Experts of a small language model: width 256, 5645 steps.
Below are experts of layer 2 (counted from 0) of a mixture-of-experts language model. Rows are named router (the router's row for the expert), gate (a neuron's input weights, with its number), up (a neuron's input weights, with its number) and show model dimensions 0-255. Each number is 500 + 25 x the weight over its row's rms, rounded and kept within 0 to 999. Numbers have three digits each.
After each expert's rows: a language model's description of what the expert responds to. This comes from a sample of Wikipedia text that the model never trained on.

# expert 23
router:506495524471536504490473496502499486518530465544522535465520497486495526524523518520487452503481444535484522488515521533527536462554489467512514511544502515500532519473476529471513527518494534548486508492480497493524498516507517486498470473513489539529545492519488534502525488551521540488500495470543514514522486512486493531503508550504476538464529508493523479502518525495465528540508496475534498504545514491449458512528520435506519482523482498483519514494533490473478493478480525506511458476492473525457474497476523516493432521465475526522460479512532486519499526527471460503514471547508529481496504503481517509466471461541547508485527504505492559483478481488538493524512468488528515515476494467492478528491474470491503502467541483486489522472515536488536468461479524
gate0:483513494496543512500466482508530498546490459539482566512462502504534509499489472480494529499487501465515476494562510516485526510485508520496474515469485502509520481520536486509539483501531514483519462476501498518553516515532515515531530459503512469462552486478503521486476483460550478458508571511503503508503494496536499513521491514506457502517539518551449510487494508494501515440494486503521494473486498481514547519480467492528519493502440492492495514470495542519465469514467455512531530462477502478491521499502508521443538447476469490492506498526487489497463533515511477483470533548514485488511490485471521525517463513522440496502469477487500469505497505497467438502495527482546538495520528511511485505475511513500497512526538501455493518527485489508447492532504464
up0:485469514530519499473456503494482511540501528535511474500462523552453475482540508470500490467498476510535540486535511513497535519511507540513524488464479505504495489513517468552511487518523492481452527530481461518477490522489475501449523495538496511498524507541526489515541485506523503468478512472506546467458498531493516515521516498535489478471488485497504478499539483542537479491518520453484501526497492501514484515581493485463520511490478477526523541460519525537484503509478479512485499487460511491519547533472494504522464505475481519495486496543485476479512503552511520482479493480507457545559493512444513477469479522488506512526495488507545501499510503462444509448497491463527485545503530459508522486479522527495480502481533482494481491525553552528488509509507488
Hyphens opening list lines in infoboxes (- Place of birth, - Label), dashes, slashes, ampersands, plus New, de and First starting names.

# expert 4
router:476511468482510520493474471527493482521511498465511515489516486474481534506518476480541499493471477533497505456530516510531527498559530468521505504528525501473521514472480498462545501487552534543477526472505440485534443563533512480500498484554576535546560482500473494483483505465436482506538499492484479496488485554518558527464528508505521524480502517483527480511524484495474519521502480511507472459429513476507520515527461530524507512497486469532483517485532500466473469488491510501448480496523477526476497515521506516482509460484481505490505487549518542508514537515522514504514493530460523486474490495515468464506507522532490520481506510527501488470491483496495475469524494500492522491482507496473473524518475497491513453493524515521480479496523494501489471452500526
gate2:500486527481517521474507538482529483511494482503534504526517496498501483521488543477539517454461492466523483505489506490529471489487527455491541461546511483527477466482501439497491501526461535488498481513482491545520527505522470491435507511526436492473501507491536535513518517534476564540483541509512488497487480493512486528503540487472460555491467479457508522475468491468476523462494500511482515493500497546479514515445496501485523509486494466513475471509541492485509532495462528492486487510486574473511479479512477497528514487508528487521483507513512459524505488507479556518500488502486527507477477474502495501525478508535552439514502497470466567477483499505502488516505512556518494524497486508541499454525482479498531531462523471513510487465514496493539485471490489
up2:483516512475511488536500454497507435538506495463496486457483544540530489486522543507498521504512514486519491485447496527471458487534529471488500511504493545525464503476528556512483474501497513520500514529510476478488486525480469482493504502533510538505493520475477496474497516549509497503517479517461469525525468501468542495549480489487513516504528491491555512501471462491488471548550524498509486487490499491467493475527487548470485490509501448498517483513499502488541502505502484509455485497510485499469476479549460506471481507539516501528477504449552470464516530512451484463489495460517482460486499436499487500476477480494525512524481533557522483547478514476502494513501499456510484534474522497473493506526523474509515453490495501534563538448494502480500515499517503
Verbs right after a sentence subject, mostly is, was, are, were, has, had, been, as in "Grebes are" or "the couple had".

# expert 32
router:525504526468534492475477519529522487470524503512524507474521491496523521536516494487518501489473513502476534493471533515536510467541519460527517534531521527464541530440506514461526515537522517515466513478521495470527478532514521479497459483519536511551547451520469536449536511504508515518516491480505486522517471479526528493526514518506456517473516531451509479493535491529488497542494494459524440474488525486471499509523497477534508501530481484555497539484527489481481479472505526527510465476525484517464496513470504518541523466481460529530457469504524539488534521547467476521482479521482532478479490512509538495495493509543520525491510516529488523473477487501512493523508484509528507483473513469466485540477487479505454453498516475485513542470541500477506517487523521
gate1:492500526526508458514520502499504500514507477543454499467477519514471507496521540509474463495530469525486529507491498498455519507483466510535489462507486516520538466484489505479487487474487475553456482464493507550485523495471478484504461492516495498527508463529529516477485455503494508473452503485441481467469485471461502501461478554497463513493505514490529535521510489508490504495468482488512540465530506519508483445567506473508495551474476472499483450556506513513485518495478499460492487476507465503463490510508548478487499489509499487519487526488498493517498497486536477465532511514508542497448534490504527511477468521489519502491467477531542520508505529512503523529525480525493508538479481528537486516477532495519549510497473561452439535526484500500528460466517516
up1:506508478462543460515519527445474542495439539508522516477489505492494476482496499507501501496478460462454549516503493479515469497509501479459520513518490505481503530458518508525478474501492491447485500488529493512462565470444482521470481471497503468509521489507472545498537529482521506568505498494452491493497500519484551480484500502475524488493499499499486509507511505544472507535472523497477463491481470500536481492519525436530455519496509515524493527510498529523499474533469508534492496528533499500455516548481476515474494503523501503452501515469527544486468508505502464501499531470478521499464504515519532506533486564495474494522502492507509494500493501555475549518541488487493531475504504520455518551440508501490485512512487499510500500465472505483457463515533539
Closing = after biography titles, other equals signs, and number or field words in tables, like two, Total, Label, part.

# expert 33
router:506488491458497523459486467515508471483510509485533504499514466493488511508509442493501467495467501552478504538551482528519519477539513468507539527502531472470466509485501505469514535514507509523503525463509473469509453481507490494474510485536473524485490476528483477508513547499459549527509505483512481518524492492475529513534515499527485514495529487502507494462487489536529530523465469469512478475488520509512467512554521489509536426507524506468456519471508469483451456489525501459518507491519458510520539455493523508515500496472487521533467482540485545494514527533461475523479489520511503495469516513442544457468509503540546525479516541516484538468466483480533500512512491515521494462476502495524460498481479499490507510463512514468524451470505506485525464489467508
gate2:481510494454516526516495464495549486459513513529540509497521545523459487508449495540504495497487501471507490512495483506545515546515498495542502495508530491506487509486509480520458494502520504478501544505523524527525507500496498517485516517496498535485539495494521490507492447489502554446476542518456498458501510467502511465527519490536491494501476435524498502480462519475538548486485472462478522512536490544489504486515486473466517490490517450512459516507528494481564510493485546441493525505492494510484492550526474499495468476463532505521479532557530498451486476501480510516487521512494473478521518548489491530524542532522509507492490518485464505472468521489522526512493512472507489472501465484499458482550538520460543530467475483492546469504494519494522545512496487
up2:470502545492474486480518493485474501512507507500481503508506504492491472474514525506531456532486462547455514436505490507462473486494472521491515476522461466536520504521514512473506461470505501513518490494475489487478479467489506450474511536533498505487450496479525488471466487518485499513527521535509460522504512506492484473500504575499472490472524543473528493514520422522474465506482541523498522503472483446508519493509512500462524485518504533508492473504461497518483513474511454487502506512528485484465525471498590498496510548501485474525554472477500509519508505489501496495511507466506525526497510477483432479463480456536501486503513483492483499458521526542540501480512517539522534499532512496491518522513481532531476501471488575507463536518498486524513460495497490
Middle and final word pieces like ic, ar, ian, er inside proper names (Helicopter, Halicarnassus), and common first names like David, George.

# expert 20
router:496530495474481489485480494518515484477524501515523519478516491479474525528524498510532480472496484549528538474498510521519542467537511464518538514507513497474529513486527540468501495516515521534440554501507508467533525549505510470491505478521439524512533500510477531518519523502501535509508468482519503519519475524499493485511516534504469541476537498496527481464533514506493522545510497524520514544494532478477465518532544492521526483518482480506487502497523469498481499474526512513526471466505491534457492445490524493479462538478498522534462491508529526539523527526467458529496484518475516492463502509456514475469452477527485535464498542489497542473471494474552486466472466523509485497477481482490513547487477474505502538470523472459497511471506518545533471475461537
gate1:469501476522513474494497460528487512535525464519517503478492564526469500482489509484524536500510464528505499514467473479493504490536471490521517491519504455479497478527502520500496502472449510515459518535441501497519493506434479465500518488526482500478527456460529490494489473503526497481498504516511511515497517485461467470536461505510476513490494518449495491506513533520488513508506528518496540533556516489484526481562528546515499499479516469500486466495492498480494535512441501478506513476435527519479472498500482454483469503482481492493480522544479536519485477520495510549535491493519484501516523526480465491488520460507497476482533495510552570494490569467546510483516527531458476532510496518524480504502527521505532521479514522493466554513511474492533456502486513
up1:550496507493484531505501505488506497451495513498483520479500452510553512515503490492489466505501531473489487481524505536474490491469501508477462521466501540533498524484490503491504475527543485505547463474566521483455490490562514546557504509478517515515491535528449504493492527494493508528512490507483477487516501495534525533475512482488513493514493467559502477487496473496496487495492503498522474467455495494509481512441484458479477507531479534489495532525493510516518483479549473509485486527562500514519543494485509532516543494504510496500513491452514481464483551481535488453474479488488512519477493464533529509508489570499492525498473491496450437521525456536458489527508488476527529457468510497459508507523478478493465472527498511521542475495486515484482522496532460
Common first names such as John, George, David, and the leading hyphens of taxonomy list lines, plus mid-word pieces like or.

# expert 35
router:495458494485533495473516479527526518518541498504516537483523496505512520527530477495466498480509512501506506536562509529524528500560540492517523541547500496454501521483504507468523508471502526519490516492515461536503452537524493488471485502533532515530543500510482530470494522541540489510512511488544540519524489537514548535485526515537529508467500498486479477460523519507466520468526474460488450445443495462501512502480516553532524508523526505519488512500531497456461453487481499482536534488545449519508476462518520518493540524472481496554477535535492529540508507535491517516491484517484534476464489520485506482509525459497524516470517507523484532476482474474514485474534479487508468489492508495508471499481474487488479499494517470514522524480501491458504519480529516
gate1:474509523492488533497465439493481507499477494492526471518496527485463482506488525516478499490509472517537534520521486485472524436498492519503491468454448546440500529535505478431492488470525522532451528482525538474507498540459502484460538512514495455537529475506478494511471524502498528487492517520514499484485502507474473511484480516506436491502475491527510477491499496509514478487509537439513542464519447488459480484495521498544514522509476514476508527534517461461476525515431488503501516505491540486556527556526496478458509474504502506505510519532518479552464513486499512470517496517472506538507495471516501501521504495486484523491521496507497498486534556511492463499473503520514506478503505497542466493501505510476509515473497552486492481499520533548501471506468465
up1:492501493531507493488501481497505502469523518494545526478454475514527467495529465503514560483494509483523487498479486507522493480495487485525516524514483472517507493496501463477430486453483535477514517544536524487452505483500512533515445513534528496490501554546488472493501513486494507553531473510512526529510517489511513482525530535499526489497486464489458444508497477484473481507453504491481498470454498505547494540521472474492519498471510484536461501492488519526563451490531539515496499515528523494502535512480527537509472531505489453493490512493471486466495515515456538506484484489488463489456477530520499520556494562474490519566543556525455477430515503480499510514489501473523493448496508510497482502526495499500488503543491488481501515505521480489477507511502510
Possessive 's after names and companies, was, is, were, had, and possessive pronouns his, their, her, its after subjects.

# expert 39
router:504495500477510512490463486548525488509520497520528512470535466481482529531527492550496472479499493554539522452486498518523533478514502481522518506535518517486536521468470528468524536521504531560476506472454481466541495537526537467504460468487476531522528467525482489484523505538491525502513486487525502518524475504497522521506493501503475532465547523492527472495524521493470512517510497512519513532529528503461465519554496504530540512522456468493502505494529470498496499471516506490504462491476464522475488472494531523524506496455479519530470484505524523564500522534472462534507482541496538468491501482476522465481476453530515503464538527524507554488470479478544483479508481483522464503460505475512481534498477476503483493475532483455487520463508495484519490458496521
gate2:512506487508473479451474470499536516523498481490522495515476502519487488494450510528510491505508516503471530479532481496543503510488456510504502496490487491545511486489484519513503548430484480472527523526492493510481501514507503478468550474462520484465532524500584528462474493513506504480466559468516460481504529507511487505518526477450499488466513516485486532522510498513546503536450490498467505467528500488516497465485515488492493488485531487450525528511489524494504509502493465505472507509470519507490487475486532513518486459545482450443487506473523509521454525523532547535496481505512507463483549543490451500533498516507500534508514513469535529489520518505487514486512451550463544540478512522555495491500509528491527515505503532501519470470529529522487493438500515
up2:481509522481476508522511522510486503507484566460477513479518529536527501497532497459517463525481494506511517491506486499509495482501543529460500493508459486479495538500510490474470463526515504525437536489516499500508454486497487497544489521504536512551462492495456506533504525523485489506519483513503495508516512516510537455505472510490522459534486513514511484507491470474454509485506515517497509499461522524527506539480482501500511469541497560579485524506460486465512542485494472505534487502519497496487512555494459506490480494464504531557545481511508528495464463450499456469491491476487490491495479461498512530462498474494465484481513504485443492473526484526496539509512510488546484475501519498458483470462504500513494457477526466545510566526509488456496484522554507
Leading dashes of infobox lines after a line break (Notable commanders, In office), table pipes, and family words like son, brother.

# expert 12
router:528475495484532516463472535524524471470524519490535535472528475482507537536528486492501472474479481518538520490514523510520518476512511511535521523519526528485531532466471522477530524513532527522459517485503483480543471517527532473470472462497503519543539471527476528492520519507469520514517504479550476528532477512530510518521524531522471538477526532506519476480527532523474525519509473487524482512487533473476475534521498489540530496522480471526468536482524477468485470477516528484515489465526474528466517510474504525512508474477474517508466473502522524487535540539482463540480479534482517483456478514495572479475488482535529511476493532514490512465480469479537471497531482551523494483464546476481494531480476471491473483478524490508474506473526515479524516475482521
gate6:491535484534519522515482500516494538470518499541491497526503506502519503542536520498489482502528462468479482477511501513494511451481518473453525477557475463505492535501504449513501488502458510504488467527477496476517518522480470512510478501532521505484519527482479468504527525507512536503536506528540526488497471505479519470457417535502490517505509481522480489509508496512498502534494489486498519486520468568567466483530513528511512533476445511523530528504514491502440516504492500532535510453481475497511536471569523485460503519488486523487515519515517482564533511518486522493512527490513495504506462520512523471495540531497499482497499520512494512452494512467502490469532504497412494484499469512497516497505475508469533511508457543462465486526538526518486501488505455
up6:540485439463489530548507485480531511496492485502524500496474472515506463481512484512507462504476549458446505490486452534524549489478479500519528487512505508521482467474516561534525515499462492525544491510496537492476491465514485500497477488554480466541497497524526482483520509568545502543479492478535484468519484498489444534533495490503507535469520463473484510491472483509485481503440494465492513529532549504507489528489481499521489471465526491487504480497474531512520519495493482503493517546516505442472532476533507466528508500497486506468510503533522508529506505523511488496457487526519519474517531565515517492506553531524505493486492464495518481454456475465478515463489495486495479512526482499527492463509481499488514506501447487526501512500483507490470560496493463
Content words and symbols in tables and lists, such as dagger marks after nominee names, ±% headers, There, January, Party, winner.